config.toml
n_layer = 9
d_model = 128
n_experts = 64
experts_per_token = 2
d_expert = 64
d_shared_expert = 0
activation = "swiglu"
moe_layers = [0, 1, 2, 3, 4, 5, 6, 7, 8]
router_score = "sigmoid"
normalize_top_k = true
routed_scale = 1.41
balance_loss = 0.000538
balance_bias = true
n_groups = 8
groups_per_token = 2
init_std_router = 0.00833
lr_router = 0.000893
n_head = 2
n_kv_head = 1
head_dim = 64
vocab_size = 2048
norm = "rmsnorm"
norm_place = "pre"
norm_eps = 1e-05
positions = "rope"
rope_base = 10000.0
rope_fraction = 1.0
qk_norm = false
attn_scale = 0.125
tie_embeddings = false
parallel_block = false
init = "uniform"
init_std_qkv = 0.0456
init_std_o = 0.0565
init_std_up = 0.0652
init_std_down = 0.0652
optimizer = "soap_variant"
lr = 0.00729
weight_decay = 0.0
lr_head = 0.0122
grad_clip = 2.0
warmup_steps = 200
schedule = "wsd"
decay_fraction = 1.0
decay_shape = "linear"
final_lr_fraction = 0.1
batch_tokens = 131072
seq_len = 512
doc_mask = true
train_tokens = 716400000
steps = 5466
dataset = "wikipedia_en"
Below are experts of layer 3 (counted from 0) of a mixture-of-experts language model. Rows are named down (a neuron's output weights, with its number) and show model dimensions 0-127. Each number is 500 + 50 x the weight over its row's rms, rounded and kept within 0 to 999. Numbers have three digits each.
Before each expert's rows: a language model's description of what the expert responds to; "comes before" lists some tokens at least twice as common just after its tokens as in all text. This comes from a sample of Wikipedia text that the model never trained on. Tokens count by the router's weight.

# expert 57
It responds to: Commas and coordinating and. Commas and the conjunction and, plus or, &, including, joining list items, clauses and paired names, e.g. "Quoy and Gaimard".
comes before: " and", " ", " the", " which", " but", " a"
down1:517451511505562461493509461488390546425508575459490532477518527470583595585453468399481542528511496491432525432420488463518451456425484392510579488549452507445520410466542533553451546509567536502449568496456481529557473477519435474438488412479496496627455474590471497571461441449447475517431533566449365421532521500491492499505575504498543564489506482439497429412436501541524487427435
down2:517441469536485504534512513543533429551514432491539490406561447567498571473404480512533458591501470496577482415605395491626492517470513461537580501532522470502523513482459456395454543590605425451471525499445556487453590466391521505476500541443523561502503451447535553454536549548530493427466448527459457387474432445486479442468501557499445476480548411523509426485566458491459467490440

# expert 45
It responds to: Table cell separators. Pipe separators between cells in Wikipedia tables of sports, dates and stats, plus semicolons and slashes in lists.
comes before: "\n", " ", " 0", " 1", " 2", " 3"
down3:512454423516480540401531534521499489515584516458484535605559502529460551502462471519468517540422465497491561460489518450569501555462470470552482511559544514586533493420466407527495526602513503559478485427539478517514482567534425448494521542503492568401458496420556490449556394502479526527446459453470428494565546566594467476497442555402533525364543481382563566474530414560436561510485
down4:482476499556390504487483529466512466521413420514458418506542506471492487462525554516514484482498480523500482549448434485515502473546606490570502555470503615506470408544594454435555439476465459579459474514511554496552638539417533553435432484421458548545525529502482587521460496485547591531526528393566508485491547404564546498455551484510422440511505491559556422542626524527526427440544

# expert 20
It responds to: Possessives and determiners. Possessive 's after names and determiners a, an, the, his, its, their, her before nouns, e.g. Newell's, his son, their family.
comes before: " ", " re", " first", " f", "cc", " new"
down2:614421467532497424577520510534476528504497504531506513418543468421500438450596474484520378543419483463464497547402565539540514546536558502530477506579476513520501558501436494530466577542467507595594464530485489613423514482553575459475543470432441560459497483483538505520443566440567567574509424471542479421413477493454587500501536450528542516537531501614479449558509483521460472400529
down3:499477492553514511602485500554545369515593476519504503431410513528454480429404569483566438555503466529479475504556553504456498439511494589573563554449496508511501459497505518469438507488436482560508535576470545429500468599570380496621473529498439476507506490427453451504520466546570557437501508525514572570513459464437490386433554446439416479506498476566422463514462386525537506493492

# expert 17
It responds to: Common noun and verb stems. Whole-word noun and verb stems after the, was, a or to, often followed by -s, -ed or -ing: work, part, film, held, play, War.
comes before: "s", "ed", " of", " in", "ing", " as"
down2:457557460439550411515560530458520487501563565592552522513442429550516484529410469551545455553475554480518465419401472544436432471456510434524470495459489490452484560476476530440430511592559587534487558507450429489446494421557534524446418483516555557506491487442497432519513497468550573460555573517475495516463401451486540482613506523435489549542412502562521609463564471520484551563380
down3:502475607477552426545407523552473489508575481575463569552539439433430496458482497459544530489422539456466423508463543591442444479413502499471473415499459544474453501582539520492485470387446472501521570533568465480516503428395459544553491524534412570394591387460537461451460502504431472486473530498555452430469420473514577509490494523515522507470488537464511390500475496390483563466498

# expert 16
It responds to: Plural endings, census statistics. Plural endings s, es, les, ies and words like years, km, population, % in census and demographic statistics (Males, females, episodes).
comes before: ".", " of", ",", " |", " in", " were"
down3:533470556532458429493502485529596554479529543563511534533459462517411612504418462439368494520558499533488537518533477440517604507508534528533554417480555570476426521535563508494502479451596448531574559489456531585519539448491401478481542496475469487539481577551496417535429510539443472502458554546457569560468463552510469567496574510513465521510430451619550554418433552552498561578559
down4:536513476541542459485481533613484368553471487526340496476552556563517481460581516427464375425524459637505451495516570464490495485425576514542548457525456452470488539445465496455561506599467476458525511457520560559517494478460484518545451534436513447532510499496536548435492491520485533509497554431491482583479433422536413584491540508535487448512459444514491491426470489521478514657551

# expert 26
It responds to: Space-led number starts. Leading number tokens after a space, especially century 19/18 in years and day numbers or table counts, e.g. in 1966, November 25.
comes before: " |", ".", ",", "–", ";", "th"
down4:539448487425499493467488519551479422538497456610599437470567552505469510453614525499524448453552542537531611575444545506484465532539668494506579474481513509509506527616478547494483458545492532423501567442377489565531514509440471579473500529507448527574496506523466523548549551441535525463517487459520490475544448410505486527538575520504524522420586419552527428570549454509550496560567
down5:471571500475509480511495489549499520435600445558486570443489494502519533370498516475486466490581503374553540535488527346535558581474453534558468514520509500416490451487583462499531488441548495473539505516456518437531456569431450482447482421544462369585505514438544482498457614587468525493535486502471511579506435581533524495511523550555484518555374526512445382497491540468484448499525

# expert 37
It responds to: Past tense endings. Word-final ed, d, t and longer ated, ized, ified, mostly past participles before by, to, in, such as forward-ed, flank-ed.
comes before: " by", " to", " in", " with", " on", " as"
down2:582544468521463484511447431530482490526416522369633484423585554496460399527547477503564484582502541467483510484541482407500471488474496478444440563538452493488454538543501438561569527548430486499602503468534428437532440401442439484503439534456512485520522428551578499546581571392533465558522515493518519412476460503533442439471607556487553541518505498529506540541548431544431537506475
down3:416546461490544588610437480448448566417411494446501478470405465494567517457556485500572471401524460501489572350542422469558546529475443472518481543493455474496588522471459520414488466465456581541490553482460468484590506524404437574473408527445589508537514586500485483462494449550504465413494515548550478548518527510434519492528473562435453536571491625519484492527477529507481497456492

# expert 19
It responds to: Sports and institution nouns. Whole words like University, League, team, season, College, Division, Cup, and endings of institution names, mostly in sports articles.
comes before: ",", " |", "s", " of", ".", " ("
down2:482527463473492447582485546571349524516492504510446521463590432530506477483562510468524393490538439477464358480504510547460492486500593393520488554531385480535600444571513593502519511463463560537645487502451569505565567475507517480476484550483484493528551471520476512500489505492480390439543497526574531498530452424547570602561472536474520603458520457495540485462495489527413497500510
down3:481527655498564527565505558434364488552461496454500500506454510480547506509452481462438531497429482544468513539490502530471513460565529437514491450428535540514503520461542442520458596561481490510522540480543502427570598537418462508653495517474523517513483563513477454482498611442540465480595538511553476430512568557500446524549480519476430539439363542397436487443562524541574494533541

# expert 35
It responds to: Agent suffixes -er/-or. Word-final agent or comparative pieces er, or, ber, ator completing words like teacher, breeder, Major, director, members, Oberliga.
comes before: "n", " of", ",", "y", "ies", "v"
down2:534443485445533458498456395477543564482561511535491530470426492534413504456577527577560528493490535515469499470529488602533464515439435419558522546533485470519546437540452545561483484576468454497491447545428453556527476481466505455572379528503605454461486533453447489527442451460625523493431450501402357441404538510461573507466406398523467517511438506545513524479484524457474511577509
down3:513509480524569481403552518520489525541505489529467496563444546529590533492504444440448428621491497500421507563393500444445380468468550401522483451461412491524437481454516481424593583482417484527548512475522381586503537577425497537498457487528476477570469503473420427494481519516541615501563579425425429545509486447563506552484468461437465528482469518462487530558455496556474528506451

# expert 5
It responds to: Adverbs and modal particles. Adverb endings and sentence adverbs in running prose, like -ly/-ally suffixes, also, not, later, only, well, and be after to or was.
comes before: " ", " as", " re", ",", " in", " than"
down1:571483362509444511474497484531526521545524499530504512399518460576563419442534541524578526610475443553508583463616490482546525458517499510534507551515507568531426488581612491433417469473533492496438457505522474518449439539546455458481501435394490463599502551491542426470509488491466544529497503479552474527561577517413515486544538409411526481485515373455524398498493404511521489555489
down2:565464489536557578508524469522320495437452514520574514442443591498561529459429536485533455451524549515515535457538582501508533534460523492462453614448580483530526489490570438483532509583470517546531596435465465516506461541538447450482607508574568536604503536494565486441492513467533480514482419499500567484560484471483464407522507423442547433555483475581544574527607525540418498514520

# expert 10
It responds to: Apostrophes and The. Possessive apostrophes before s (ship's, festival's, Men's), closing quotes, the word The, and pieces like am, om, Com.
comes before: "s", "m", "\"", "ic", "mit", "mon"
down0:498469492486562596475565387429493529365538494469409663553511522561528528535518562536520447507478470474479540429454435467500482509428450519504460497471504523400518497453575519443443538464586450519504536506406513502525574408537533426568563476451539468436571462496490498535496541510482506505546527530486482513431428447425449572458526567531512419534511538442543498505400456496401562465475
down1:474588538590535633471510499525558526493489458543544525554572505460488394463375550496529461502512504606510451519451505434487559454506494533505575470573418389542529436488597586581523462511524477539523467512531496399456560534537493490493469493509502480441524485439495449433561541567443533522514432501569547440526477575503497531458460561528432492476452526500447448478355494460494506493383

# expert 48
It responds to: Adjective suffixes. Adjective-forming suffix pieces ending a word, mainly ic, tic, ical, ian, ial, ive, able, as in cryogenic, acoustic, political.
comes before: " ", "s", " of", " and", "ip", "ate"
down1:491457529410437520477468528532506491498535534587469508340462492503457509504647481453507499429531510421494483517448515529354517545464589534417454426586388547403467486516564424547495604465471503435550580493511549562425510496479491502542472499473551503522508485560510459538572518521512562485516457518420495465511521531605467505509515507391430447467522546435482483507533450543538572498478
down2:467507589457512586483466428348550425487470497512493488440636389525465497517491514487445477505503485414496496497432455519585578530502488561523589563515468455539532433477476438562498450447519545578479574473422507478489516493540527559550515552498589451511480403531476462443596451537516519467589499439580473430489520431525475484587482531417496458439400530500485453479506509503473403483546

# expert 9
It responds to: Bare space before words. Standalone space tokens before a common word after articles or prepositions, such as "the poverty line", "childhood illnesses", "ongoing effort".
comes before: "s", "e", "com", "ne", "ad", "app"
down3:479494570592481434500504453495507514553580498480501575576519531595443469473407498544558463540495560509558517544466457512479530626470543505468510427484460578604492499510445475511510454478493516541464446593521463423532466555427529537530390454461428462535520457576592421455515513468496601446545568486581485401516451541447491503393486585456508490510512570481446570485526559461447488487412
down4:441450514487488504410487459504529509499500496514496542491474448517480549538555499463509604626468501576435530428359457467496508553487491471506510494439485476446524463394494460498514440572437529440473510562514430485469462546486526491493533442499456500562585447531449492609553524497490541551559586508388564502528505522522473515371475539461391514410525473346410490487418555517503479550537

# expert 8
It responds to: Sentence-ending punctuation. Full stops ending sentences or list items before a line break, plus ==/=== closing section headings and clause commas like However,.
comes before: "\n", " The", " He", " In", " It", " This"
down4:519515429476553469539555487609427531602443522523550432414566446463537500511560428457555446524503415495515464569439512521469528523487496551485557401563406594592539510481537589511467479551480513493498504490515508484529439478447498619416529593498495498464572534508408486533472426545500536573556614502489577460473425507517483597486496539566487539491475569593462490430502544490465564479492
down5:488588563536387481605489482508579453469597505601487419524452429458522464507440507511501421448523479501536478637575543550544509522511498502518453564461504398482522543566563501417467376522477466520473442538564511568414477459561526452467509458496532513440468538542464379464505483591459488411481430491484515510478503565475491482412515542522518476532512508462502444525439486478621502578511

# expert 52
It responds to: Table line breaks, numbers. Line breaks ending table rows after empty cells, and signed numbers or symbols in result tables such as −, +, 0, ±, —.
comes before: "|", " |", ";", "|---|---|", "ence", "---|---|---|---|"
down3:578499483463484456533545462496511546446566523555552524475554522568469442498439506487493476545472541546525475497479465522559494562409464432411450544422522488497514555515507590524515450479542473571548489428499377471497571368434551458587413556497509408451458452508506408470595615418552441539439492442490462527510430404510532556503443523481532517496514406472509554464421538514535565467536
down4:535527494435562580527519443542405558620469461458546540526466471573542630473544425488558511507537423449581535497580525533578494508480521506486489469541404580588501421509503499417506508511496475553423445522546579483429420495517444515402440455513491527505474505573533537513526479473531479570382486458568530518553543560430482495513573526475420471459495495468473486461625538495519431517563

# expert 14
It responds to: Digits inside numbers. Single digits and 'h' split inside numbers in scores, times, years and tables, e.g. 12.71–7.29, 3:43, 1111–16; also neig-h-bourhoods.
comes before: " |", ".", ")", ";", "}", "%"
down3:490414523600439525537517581498542549485493519341532551517507503428518513523530474410500464418522514499457443500544531436565558440457453448400517595518497589505515565462529450461522486539541425477443510503592413425561594451565450546547578458494467496577572402560557497559472486480476534539492419500524510496491521417464547501515508449448483474450530461457540458462519557477509572403469
down4:455551423525553520539427479483486504478414458494494532506434453429531639580615527447550617363469452525538540522534507558460638520487494598512462541497565444502440471496498554504464505495522476525494459490505526552564517455564570444424588508526544426571538526564461590503553490461471483541443497473461435507475492491524476607511585520459456424510508540417497532451522520444501533463525

# expert 50
It responds to: Consonant word pieces. Single consonants c, g, p, b, d mid-word or word-initial before further letters, e.g. di-g-ital, Conne-c-ticut, su-pp-lemented, mole-c-ular.
comes before: "ri", "re", "ro", "la", "or", "ra"
down2:617578571510524544436493412472617492578553565464486498554437563498553507495460486490487532446587441545453479509475437524520472454490528620595471529570529521514474550507476503411512468489489528553545595596570551383512489495503541492596492508472446472501470533479524521462473468492553475538491620479512494434433497524488466479548474518576559509490415494526688506477497517509565525526526
down3:458485415571501491516406537424503473503496485509455532484560550511385479517406468437509474534498501488437425436463503531520514529547446522470574505423529539398550540547419538426480529519536523355441451507425480558515532492391536543526478522549490435447585473470465511500468507543592534492621466437613591519445571469514519471552443549542457485509464514540435458556581471537498549447522

# expert 39
It responds to: Function words, pronouns, auxiliaries. Clause-level function words in narrative prose: was, is, that, which, who, he, had, but, e.g. "a venire that included", "They were".
comes before: " ", " was", " a", " the", " is", " also"
down1:557539466542541480617428493515465417448403480492533440432484402482492507543539551420534493410548445575461612566524515486581515554508492486446454500458490517539522451436500445595492465502477437471501569509547541524471497495552468444502475467584538567531482500510510485456504496519502429576521565512589543533485452580492530546456505516373512495449505491534328450401497520480567547590504
down2:466479529509465486504503545564601551419478505540569527498535492546479553488541539472548519521523427548427542464480418462501513482541591524538536539499581583434422460432561549542551477480524442572548609578532497452568508464458492591442482475506488461529501436465515480465426442436510513547475496488616464432526436504483448463419515514464557489506503500486411370493680483568501477565518

# expert 36
It responds to: Numbers and quantifiers. Counting and ordering words after the or a, such as one, two, other, first, all, some, and year pieces like 19 in 1992–93.
comes before: " ", " of", " years", " time", "th", " season"
down9:431498533471467439531408512492462556413508592460479454439509470511547495386543510525524488537482602531559442444532509533596547589467494515405437520563529468530494620450396474509501480577503517466499479555479483545503548466536531582524563560480504524499484509554461555408585561503429386396436500508432410487444546561465532488460462482500581532537443432483508573474504447424484503523506
down10:448569479543517525498411359486411452510461471493449585553516514531546492550480489445470482455547579545510513531544457433529552534538495428581573496486530405478571529520492550493526416489521480484548427479499546415547478504500507520449587487521546520519503451571599439392441506439445530496482449460459445563536504481423543484428511528460548510508472393498481515382388526419539585573503

# expert 61
It responds to: In and on pieces. Syllables in, on, mon, con, gen, men inside words, such as Dist-in-ctive, Com-mon-s, Coord-in-ates, and whole words German, Roman.
comes before: "d", "s", "n", "om", "ce", "al"
down4:508441454466490455541504564386502533534485507471462448460459397529451433547600497473479479448432513428483546512510536497361479456493446561463485504544378476472461503463470498558464498464547529497501491447573512458557513487525557562417440506521529409545391441490441537567484580523548490533631529511455398524494542471503544519440447522419507505446452501455588490506455490491563551363485
down5:558455543582543555536499520464449499537496598456524484438432518529507500428543540507508482566549550553481528556583485546499478470392495417551520479566454479458499550560461475547556472548519516418524463473513509554577514432439550490577445637524508421605484360497519499411456496463528511474508495481511440514559482518494573537430490445515465484486435457494577418491386593493594533437475

# expert 49
It responds to: Latinate stems and suffixes. Stems and endings like act, ject, press, ress, ph in Latinate words, such as sub-ject, act-ress, autobiogra-ph-ies, research.
comes before: "s", "ive", "ed", "ic", "ure", " of"
down3:511563547563471428454555533494497528487533480452463432513482514524548475472421470568515470469491458536370511430582445497459508521490467606495476501453401550521486562529512569505439558500368501507508486468613578466460544503565554538503548578520467541498484497404461537581477469516477576515532453503504554604530549490493532423600446521572624562551447440539516461398499446456531457536512
down4:565494491531484490467530516470478506551493609488495488530473495504450630492474535433541427432413539444502473505497537600449522498530397431475453451502439569468488492488408456491541567430499385544540614423478493522512464470523535532579521386526580512515482438597511509618556497488489518584514503536557532477513489544518522499508443402480541431537549561527520439435502529520522530620421

# expert 44
It responds to: Verb and adjective suffixes. Word-final suffixes -ing, -ate, -ive, -ance completing words, e.g. escalating, giving, executive, finance, acting.
comes before: " to", "ly", "s", " the", " in", " of"
down3:464510497515531508505403471523399541398453486585508607539483478512502480502500538482522547679403497460391479518428474502553423516434425597500469625498544464551572449561565497489415522450555512541481458498481461464553567547469535448494533491465501557459504496446470507372511414498517495488514508482516568409443521502578443454466512469519484428492470601562490486494519461504527518474533
down4:464473562516378433477544526517445581517494507511560526512515588518514510503540500502450587521497508427517481553457516543513361486522437551568445420523486558495477555534512496398474491494641541510421533500506554518478449574540539517507549466480427470543429494577492549491528442512395426573462481483561468453460520490594434412445458577540402478494538562442512478619538502493460560492472

# expert 56
It responds to: Table cell separators. Pipe separators, commas and decimal points between numbers in data tables, plus 'ter' in words like veteran and Twitter.
comes before: " 0", "\n", " 1", " ", " 2", " —"
down2:451540495479440528495568442522527476493490489539463530520463459620538625522446454519526532492534430457531572385542488489578537482494465485416487575553600427505479551447467467505541595536526460499530406415553473550408535471447601466498478472438566558465515514507510557491469515413467501442549386528478552398492583480508541500454499551477390455452479465454459462513510422465549514506581
down3:473603614498567504555437524515508502533533409548555445504431518534476566462390509475395447386452539425481516596482526480565520494489518532490531442407486445471484427526441524430467446450517553554556543561456543468521591457505514526436537512444457463527506472515491465527438440523399385487442490513503456399512583490528477573539516454493472484511505467504464415450487587502573512574449

# expert 43
It responds to: Consonant-vowel syllables. Mid-word syllables like va, bu, gu, tra, vo, mi, qua following a prefix, as in obser-va-tory, Tri-bu-te, com-mit-tee.
comes before: "s", "d", "st", "ment", "n", "il"
down4:442453475575464481526482458488454507465457500438533498526433377561482436529536509510433531550467442483480538507581420489463489502496455538487596514533579455470473538503495501549575580513458531525550559581499610501554573585557451560601473452471473477414523469482488482563588468489534529506440500481573414464569573495529504526484575485476497523484416536359398524446596551476560571473486
down5:482494581515521548477506388525483499423547568441498536446519539488512506495563451574374471572496494388491474529519527482519587485539531422464484570442473518512416517468462450523493454472549502519548463462475515485530491405503520456531470458496453559473502437540506449452518524473574483517685563354401487469486637537474494452490489482589515417496480517553508477517452561509446443486566

# expert 51
It responds to: Symbols and spacing in data. Spaces, degree and prime marks, invisible characters in coordinates, tables, and taxonomic synonym lists, e.g. 14°28′N, empty table cells.
comes before: " |", "•", "-", "†", "W", "N"
down3:458534628446514484557519386571438478527573493471433467450474539513625484527483460580491563492546472509420583495509465544508437512557424437516496546497473436513472485535472488435488519462527545422540556525580488521567457502393453595469541458440425421617564499565534477477451475448458487540516466549519464490520522609541491566527454530538488525536495557504479526469524464387435411471551
down4:478484541422484575433557522520599476451510529555560526470351486578488509536438463528404555620483529370457529531473493510444541457542505431481471529453474528459556468344500590482499553453510459547466551431509466504528459509533511552506540484533493489452481480488517475450451489418525473474559469493427570561476557536562486480542512424464536489383517447551538490460438497397506562496415

# expert 53
It responds to: Year and number digits. Digit pieces completing years and figures in dates, tables and statistics, such as 19 followed by 81, 2008, 2004–05, and 3,396.
comes before: " |", ")", ",", ".", "–", "°"
down0:457527573456542517433529500485573454500615429479547519519539472514535576467461500593419495478463572460538507499514445476511504520464516539527514535469513461400469573484506459442536543511465518463473469526406528460383492489500518397501451601598496539407432524573417433479466510547430491590441460479468458459488472564569498412450571598523476507421473503391440462499502492490562393491461
down1:449394516489531505552514532529456439536491498485476492384428474489518419422529506542529398490529569449545446522501539611486445409522565524548474551519513501478427450551508566576463479416590549402497622550494495476454564582541455376491493532560471505490519528506518442535466456572521534455532538533503563493533438487513572483540456493522554536512511473590495509393551419525555485595456

# expert 24
It responds to: Line breaks. Line-break characters ending list items, headings, table rows, infobox fields and paragraphs, especially before blank lines and section headers.
comes before: "-", "\n", "==", "|", "The", "==="
down2:575515547570475517506462451566482536508556532455531483411541480453496471518477504562425510425537520527522569508441547537428490472475617612443532519599542429509485570478537441589641446454480498551590579474571505489399467490540417523469534540541486557465448562457471441504555517531468447563447499499410516499562534592440438530387522473493503493512554457487564523486493545541442464561510
down3:522581495541539529610475663531437518555515512456493509430597594584526543466519489462477439461511490444483477468456513434473474501488394490524474595455447433529556494476537487519446448422523555472507548529590513524514599490483475458409477514522619504500475524495501492453539511488497441483489498528562429603432550443444524553473471479498574502420493572467527602474470455460436380485525

# expert 62
It responds to: Closing brackets and quotes. Closing parentheses, brackets and quotes, especially ending title disambiguators like (pianist), plus list-item ends and commas after names.
comes before: "\n", " |", " (", " and", " is", " –"
down2:434410471567584447508484566463550518435572619551502504532440568499562526448537495479444434416527508521526471492545494533500560494455558522512530555521355509405469556544497536498468520531547489553419514482540555497564589509552515486578586467524432464516466508440475460430455471495495506463514510531567576528528533431478394569483435484535488493514481582447410460508434418615541445471439
down3:551505491603496489485491533536590485483413421520554592501465417482575443540553494497429482543502417533526507532506505568485574513528494495487563467481445482545390534613492536538495478550595453458512523501598495535492550471476562445492510431540528440412557491519568445543474484473520609474523620662382393484548455487506503507429529538477513530597490461540519517525491505510506470513513